From a checkpoint of a small mixture-of-experts model trained on Wikipedia.
Experts: 32 GeGLU neurons an expert, a shared expert of 128 neurons.
Training: a variant of SOAP for the experts, 394M tokens, 12024 steps.
Below are experts of layer 7 (counted from 0) of a mixture-of-experts language model. Rows are named router (the router's row for the expert) and show model dimensions 192-287. Each number is 200 + 20 x the weight over its row's rms, rounded and kept within 0 to 999.
Before each expert's rows: a language model's description of what the expert responds to; "comes after" lists some tokens at least twice as common just before its tokens as in all text. This comes from a sample of Wikipedia text that the model never trained on. Tokens count by the router's weight.

# expert 2
What it handles: Tokens opening a line or table cell: leading spaces before team names in match reports, table pipes, list dashes, sentence-initial The/He/After.
comes after: "\n", " |", "|", ".", "1", ")\n"
router,204,166,202,221,197,189,240,215,195,203,202,227,203,194,178,206,200,237,216,184,208,201,228,184,247,200,198,211,213,198,220,228,209,193,208,220,220,205,223,199,226,204,210,230,220,236,216,177,193,219,216,185,188,178,209,179,208,203,180,148,189,211,166,219,218,231,219,246,196,205,202,245,203,168,196,177,200,204,216,206,210,179,157,221,199,167,188,194,209,212,225,179,162,225,224,237

# expert 50
What it handles: Capital letters inside acronyms and codes such as BIH, BZÖ, US, SR, and lone spaces in tables or before numbers.
comes after: " B", " L", " |", " C", "B", " b"
router,221,216,191,217,211,208,220,229,188,161,222,214,210,219,208,191,233,176,194,190,206,216,232,172,223,170,155,175,205,185,202,215,196,199,189,197,203,234,191,183,185,243,192,169,178,235,174,216,198,207,217,212,195,192,206,186,218,202,186,186,191,234,202,183,182,182,201,202,198,213,191,193,180,184,174,162,216,220,219,194,188,176,208,207,184,202,242,241,215,217,194,203,185,187,205,202

# expert 20
What it handles: Digits within long numbers, codes and measurements in technical lists: grid references, OMIM IDs, asteroid tables with km, MPC, JPL.
comes after: ".", "0", " ", "6", "9", "7"
router,194,193,188,220,141,219,204,199,220,217,198,224,225,178,174,204,201,243,179,205,245,197,186,210,208,198,171,188,205,198,194,185,164,196,226,208,226,164,169,186,179,189,222,226,207,213,219,177,195,190,209,186,246,199,189,186,198,224,177,166,203,198,223,213,224,192,195,199,218,199,220,210,208,173,199,187,215,189,177,221,208,180,177,184,176,222,186,207,219,188,189,209,205,221,197,210

# expert 43
What it handles: Line-initial dashes in infobox-style lists of specifications or career entries, plus table pipes, == headings, coordinates and astronomy catalog terms.
comes after: "\n", " |\n", ")\n", "-", ".\n\n", ";\n"
router,214,145,189,185,194,234,230,213,192,189,169,193,222,204,166,196,211,206,182,202,247,186,222,203,201,240,166,197,168,187,194,184,191,203,211,214,190,206,198,182,199,231,198,195,187,224,241,179,186,186,233,223,239,195,232,213,192,220,171,186,181,176,219,231,235,182,211,196,210,179,213,187,178,183,216,202,197,175,190,172,174,191,206,191,193,192,203,213,209,180,188,173,180,193,214,197

# expert 56
What it handles: Date digits, month names and the prepositions on, in, at, during introducing dates and years, such as on 18 November, in 1857.
comes after: " ", "1", "2", " on", "–", " at"
router,193,235,214,191,198,174,186,218,232,216,197,185,191,176,207,186,194,186,183,206,229,217,204,221,218,191,201,175,170,202,191,172,186,193,196,179,217,217,180,178,234,183,184,211,213,215,205,195,197,199,229,219,202,191,196,217,205,178,231,189,180,188,193,171,209,227,193,225,232,201,171,224,228,163,220,204,176,212,183,187,223,210,197,185,210,201,189,167,204,226,226,205,190,223,230,145

# expert 34
What it handles: Table pipes, "and", "&", "to" and the first words of place or club names in sports tables, such as San Jose, Los Angeles, Brighton & Hove.
comes after: " |", " |\n", " in", "6", "4", "3"
router,250,181,184,206,192,212,199,199,215,214,235,189,194,193,223,224,240,213,235,203,199,222,203,186,216,194,201,179,201,195,189,226,226,200,221,209,226,191,198,181,215,181,190,223,203,249,238,181,207,245,207,211,205,204,209,218,184,192,217,189,168,183,199,190,200,218,222,190,181,223,205,199,160,180,202,152,242,240,193,155,218,197,161,213,220,204,211,205,190,185,224,178,201,201,224,162

# expert 16
What it handles: Mostly "the" after prepositions before team, league or institution names in sports and biography prose, as in "of the Pacific Coast League".
comes after: " of", " in", " for", " at", " to", " with"
router,195,191,231,200,189,210,185,212,223,244,192,201,194,224,181,164,184,185,217,185,212,201,221,208,228,201,204,190,219,176,225,226,179,200,201,225,190,164,187,201,212,156,160,211,200,210,221,225,229,202,160,176,207,211,195,181,166,203,220,203,171,177,196,179,223,205,202,199,195,200,202,195,248,188,178,198,172,211,170,180,190,173,221,186,206,178,204,189,212,227,178,196,185,198,205,198

# expert 30
What it handles: Links between list items or clauses, mainly "and", commas, "or", "but", "including", "while", as in "cafe, bar and more".
comes after: ",", " and", "s", " well", "\"", ")"
router,193,208,203,174,193,216,178,193,183,216,176,176,198,232,180,193,195,196,194,179,184,209,237,202,219,207,222,199,191,252,201,228,202,199,222,185,200,193,234,219,204,190,180,209,185,197,201,184,148,218,189,214,183,208,230,221,174,213,169,183,186,197,214,176,248,208,239,227,206,187,225,191,154,207,170,176,169,175,199,181,185,205,244,184,196,238,191,190,201,218,217,218,212,223,196,197

# expert 3
What it handles: Adjectives and nouns for armies, states and public bodies, such as General, Army, national, military, government, often before of or War.
comes after: " the", " a", " of", "'s", "th", " National"
router,247,225,218,204,194,193,194,257,179,215,211,184,201,233,204,211,186,176,209,189,228,215,185,179,197,210,168,197,231,228,197,185,180,186,192,205,184,220,225,197,199,203,208,211,180,235,216,242,199,189,216,213,192,199,221,213,204,207,223,215,180,158,169,188,202,181,218,185,197,165,197,158,194,160,182,254,229,192,198,184,214,229,175,191,218,217,159,215,190,184,196,214,202,235,194,218

# expert 27
What it handles: Pipe separators, digits and country codes inside Wikipedia tables of results, standings and votes, such as |, CHN, SRB, Total.
comes after: " |", " ", "0", "3", "6", ";"
router,226,210,240,211,195,203,235,193,211,242,198,182,216,167,217,210,199,211,212,196,219,198,182,163,201,206,180,180,197,188,199,223,203,220,186,203,250,181,226,166,217,216,214,223,179,239,189,213,201,178,202,216,213,191,200,190,190,194,179,177,188,192,211,227,197,169,196,154,212,212,208,204,245,176,191,169,217,213,198,248,209,215,192,211,172,200,184,207,178,214,195,188,202,170,217,222

# expert 33
What it handles: Single digits inside multi-digit numbers, mainly birth years, ages and dates in biographies, such as 1938, age 87, coordinates.
comes after: "9", " ", "1", "0", "2", "8"
router,195,163,193,226,172,156,225,193,183,208,185,171,226,209,206,227,232,182,192,211,233,215,214,195,225,191,247,174,213,193,194,221,216,192,203,212,242,211,199,165,211,205,207,190,225,221,192,182,215,187,181,242,187,216,213,218,192,170,215,190,208,185,222,169,224,183,215,205,197,177,167,189,245,192,205,180,203,206,242,215,204,183,224,217,221,210,146,251,175,172,191,170,221,213,186,156

# expert 23
What it handles: List dashes starting lines in office-holder infoboxes, opening quotes and brackets, and the prefix un- or non-, as in unchanged, unbound, unpaid.
comes after: "\n", " (", " \"", " |\n", ":", ".\n\n"
router,230,236,179,182,202,199,214,211,216,199,196,182,206,210,211,183,208,213,194,160,209,158,210,180,157,204,192,222,235,213,189,179,163,223,191,199,197,191,220,196,212,214,197,212,183,186,243,183,213,220,192,226,194,226,187,207,191,222,196,180,187,170,179,224,189,192,195,210,220,155,202,170,203,193,211,193,217,210,230,162,229,216,189,224,205,187,168,175,191,191,178,199,161,186,200,212

# expert 17
What it handles: Digits and short letter chunks inside codes, model numbers, call signs and formulas, such as S-61D-4, ASM-046, WPGH, P4S5.
comes after: " ", "-", " D", "0", " F", "2"
router,203,192,182,192,184,190,211,172,219,184,192,209,215,189,181,196,220,220,198,143,226,224,201,203,185,207,195,188,219,196,160,197,211,186,234,189,176,230,166,182,201,184,212,187,183,218,180,223,199,192,190,200,188,206,165,210,212,201,208,202,192,169,172,169,208,186,187,195,173,167,227,212,205,163,194,196,212,198,195,154,235,178,173,215,171,184,190,198,189,219,186,186,220,181,240,182

# expert 47
What it handles: Line-initial dashes, heading equals signs, table pipes and colons starting list items or headings, plus common first names like Robert, Michael.
comes after: "\n", " |\n", ")\n", "\n\n", ".\n", ".\n\n"
router,206,185,217,206,199,212,224,164,177,186,208,166,165,176,193,216,185,217,217,159,197,175,188,177,190,211,213,243,204,205,187,231,211,232,201,207,215,180,201,189,225,198,199,182,231,185,195,195,203,247,178,198,207,202,232,210,193,161,174,218,207,206,184,207,196,240,256,184,185,184,227,210,212,206,158,180,181,202,212,212,188,202,211,219,177,208,188,204,186,233,190,197,175,215,202,199

# expert 14
What it handles: Inner pieces of foreign or transliterated words and names, such as Hy-der-abad, Sh-ri, Sey-ed, plus common first names like Richard, Jim, Michael.
comes after: " S", " J", " M", " Y", "-", " Sh"
router,239,202,197,212,213,189,233,181,191,226,199,230,214,192,235,194,205,213,195,187,197,177,171,188,173,207,189,188,204,218,179,180,242,223,173,212,183,203,180,203,216,204,204,197,240,227,162,193,185,213,196,191,208,183,192,180,195,223,174,203,221,183,195,255,213,188,200,177,201,227,239,218,225,175,193,185,233,211,224,207,220,189,215,208,224,224,200,175,184,187,181,177,180,178,233,226

# expert 60
What it handles: Pipes, line breaks and column header words in wiki tables, such as Votes, Candidate, Apps, "Original release date", "No.".
comes after: " |", "|", "-", " Candidate", " No", " %"
router,211,192,250,192,193,222,218,194,194,216,178,187,218,183,173,196,217,214,222,164,197,216,192,198,173,225,167,197,183,191,218,205,181,217,211,194,240,169,205,190,191,210,206,200,219,209,201,205,184,189,214,188,223,196,233,158,184,205,195,214,199,210,201,208,211,217,204,199,207,188,233,193,197,215,202,211,214,209,171,195,236,241,201,180,142,219,162,218,207,207,169,217,205,215,174,214

# expert 63
What it handles: Prepositions and conjunctions linking phrases in prose, such as for, with, in, after, during, when, plus commas and periods.
comes after: ",", "5", "6", "8", "4", "7"
router,198,184,190,206,194,208,217,196,229,225,194,171,236,199,213,201,189,200,188,206,195,208,209,208,202,178,236,191,208,194,212,227,205,196,219,195,221,225,225,189,212,242,170,210,205,190,179,168,210,200,160,189,168,201,250,198,153,203,217,211,200,232,221,218,252,218,224,236,216,188,212,197,234,221,231,185,212,183,186,162,188,194,212,203,193,189,209,224,190,191,214,206,225,197,192,179

# expert 1
What it handles: Blank cells, pipes and digits inside Wikipedia tables, especially election and medal tables, e.g. empty cells after Totals, Total votes, Majority.
comes after: "|", " |", " ", "-", " Total", ":"
router,228,187,216,202,174,200,230,190,205,232,194,221,193,165,151,183,199,221,199,217,211,190,207,200,223,233,199,217,186,179,211,190,200,204,224,205,202,202,197,195,198,206,184,187,208,232,213,179,196,217,197,182,193,175,202,217,225,214,232,214,187,212,203,196,185,212,166,180,234,180,202,212,177,196,230,199,175,200,181,220,191,198,206,222,197,179,223,192,208,225,200,152,200,210,210,214

# expert 61
What it handles: Letters inside abbreviations like Pvt., Pt., Repr., and table header or cell tokens such as Votes, W, L, %, Apps.
comes after: " |", " P", ";", "P", " p", " T"
router,172,177,207,211,197,207,219,203,219,167,214,198,226,184,173,197,249,192,196,215,200,217,250,205,207,203,198,198,191,228,210,192,206,200,163,201,191,215,178,196,210,247,203,224,184,220,197,203,206,185,207,185,192,175,186,165,204,218,213,162,185,206,193,212,167,182,213,190,180,233,257,197,210,178,214,182,206,200,172,186,205,161,217,222,170,194,207,256,176,195,192,209,184,196,194,192

# expert 37
What it handles: Digits inside numbers and scores, and quantity words like two, three, first, several, a, as in more than two decades.
comes after: " ", "1", "2", "–", " for", "3"
router,197,234,222,161,169,178,167,241,227,260,191,191,211,195,215,205,187,185,164,218,237,198,210,229,202,192,210,209,184,192,199,202,178,202,208,203,176,198,207,205,184,194,211,209,199,196,170,205,182,187,209,251,170,230,191,185,200,148,213,189,187,182,195,176,186,190,182,212,212,202,178,183,224,200,215,223,172,163,160,187,216,230,206,193,216,201,204,198,213,218,194,173,205,205,188,205

# expert 59
What it handles: Pipes, periods and commas ending table cells or result entries in sports and election tables, such as Nagoya, Japan |, def., 6–4,.
comes after: "1", "2", "0", ")", "3", "8"
router,241,170,209,247,175,203,202,227,209,224,207,188,219,210,177,191,177,184,192,201,213,198,182,175,202,186,215,204,207,186,212,239,205,203,188,200,224,193,222,198,228,220,164,204,179,198,212,242,188,231,218,189,170,205,209,200,185,217,161,179,213,228,198,185,241,155,212,193,202,178,199,215,226,205,210,169,212,190,165,249,197,217,194,199,216,209,172,185,216,232,210,178,174,195,206,214

# expert 36
What it handles: Single digits inside years, rankings and table numbers, especially "1", as in 2021, #14, (16), plus table cells.
comes after: " ", "1", "0", " (", "–", "9"
router,212,171,167,205,200,224,207,198,204,196,228,222,230,217,221,217,201,232,180,197,215,243,206,179,230,196,236,204,223,194,179,198,176,209,238,205,239,181,217,202,197,183,192,235,219,239,181,168,227,189,223,208,206,218,200,214,206,203,198,152,183,190,222,189,222,186,184,188,170,166,179,207,222,176,209,198,225,186,212,191,200,187,188,198,155,211,215,184,234,220,193,159,202,207,229,186

# expert 44
What it handles: Subject pronouns and demonstratives such as it, they, she, this, which, plus words following The in titles (Manx-man, Name, Next).
comes after: " the", " The", "The", ".", " that", "the"
router,207,209,194,248,209,191,182,232,200,204,239,193,183,224,191,222,203,220,207,209,212,218,178,224,198,189,205,218,161,211,217,210,205,223,204,194,183,220,247,205,192,200,197,216,195,149,229,249,177,215,205,185,156,209,145,180,227,219,194,230,197,195,167,159,232,175,186,196,206,154,205,182,216,199,185,176,196,192,177,187,225,199,205,173,177,220,214,172,196,188,155,228,215,211,224,212

# expert 45
What it handles: Event and league words in sports and election articles and headings, such as Cup, Championship, League, Award, season, Contest.
comes after: "0", "2", " the", "th", "5", "6"
router,194,192,222,184,171,225,169,206,215,211,183,224,220,196,225,164,159,206,223,228,194,179,205,207,241,211,185,206,220,157,215,181,165,185,219,216,220,194,211,195,179,194,212,223,173,211,166,239,185,178,204,181,181,205,191,220,200,205,184,216,204,192,173,191,227,183,189,219,199,175,164,229,208,166,186,233,168,189,189,175,196,206,199,219,211,207,184,202,198,205,197,191,205,184,195,188

# expert 21
What it handles: Temporal words in biographies and sports seasons, such as since, after, first, age, and month names, as in at the age of.
comes after: " the", " in", " a", " his", " first", "'s"
router,170,228,212,210,204,196,160,215,199,234,182,185,228,189,233,210,161,215,162,227,209,191,191,222,218,196,206,196,172,191,215,209,178,175,215,213,186,210,245,198,202,223,206,220,199,177,187,223,192,200,192,199,177,187,210,217,185,195,190,213,171,187,181,211,197,226,217,214,209,220,171,201,216,169,201,220,154,180,183,148,248,217,226,182,205,191,210,209,202,170,202,194,219,203,202,190

# expert 38
What it handles: Number words, quantifiers and counted nouns, especially in building or station descriptions, such as two, one, several, single, first, platform.
comes after: " ", " a", "1", " with", " and", " two"
router,208,194,228,198,191,204,187,227,185,242,195,212,194,210,180,195,180,200,189,194,230,205,196,202,226,212,177,229,204,171,222,208,142,227,188,197,159,243,221,173,199,170,201,206,218,216,180,192,219,178,225,212,180,192,222,184,223,165,201,174,182,172,179,189,180,220,233,221,235,214,176,218,227,165,206,225,225,173,211,185,201,219,203,200,214,224,199,214,224,238,215,159,212,193,198,207

# expert 54
What it handles: Capital first letters starting a word or name, especially abbreviated genus letters in taxonomy lists such as "A. inca", "M. divisa", plus The, An.
comes after: ".", ",", " |", ":", " (", "-"
router,190,187,191,186,203,227,199,190,211,228,162,217,182,223,185,215,193,193,184,209,190,176,221,178,179,210,203,189,205,194,191,218,161,194,213,210,250,166,225,188,195,209,252,207,190,252,231,178,182,211,187,186,180,193,214,168,208,197,190,147,195,185,181,205,217,209,212,210,208,190,185,207,197,191,196,179,224,214,171,181,222,171,183,197,224,173,204,212,220,209,224,250,193,207,189,204

# expert 7
What it handles: Pipes opening a table right after a heading, heading markers like == and ===, and name words such as United, States, National, American, British.
comes after: " the", "\n", " |\n", ".\n\n", "===\n\n", " in"
router,220,198,200,186,209,212,178,162,183,200,176,200,192,238,194,193,201,191,199,214,185,155,222,196,201,219,171,175,172,178,205,240,157,164,198,212,200,181,221,216,184,173,205,186,194,201,202,210,174,202,253,214,175,153,183,167,186,203,163,209,193,178,203,190,233,199,203,215,210,182,208,207,188,199,196,193,190,200,221,171,225,227,201,156,186,193,223,206,228,178,216,180,224,191,186,237

# expert 35
What it handles: Digits within years, vote counts, percentages and coordinates, especially in tables and date lists, such as 2008, 1936, 57.4.
comes after: "0", "9", " ", "1", "2", "8"
router,189,172,178,234,203,212,236,206,245,182,195,208,195,189,157,200,204,214,179,210,219,181,185,152,240,232,222,215,228,233,249,174,206,198,218,177,253,180,187,195,210,239,192,219,209,201,189,206,202,194,213,177,184,236,216,175,202,148,209,145,205,197,213,185,197,181,191,214,192,176,199,234,195,182,203,175,216,184,219,219,181,208,185,239,201,208,188,203,235,211,171,176,198,198,237,204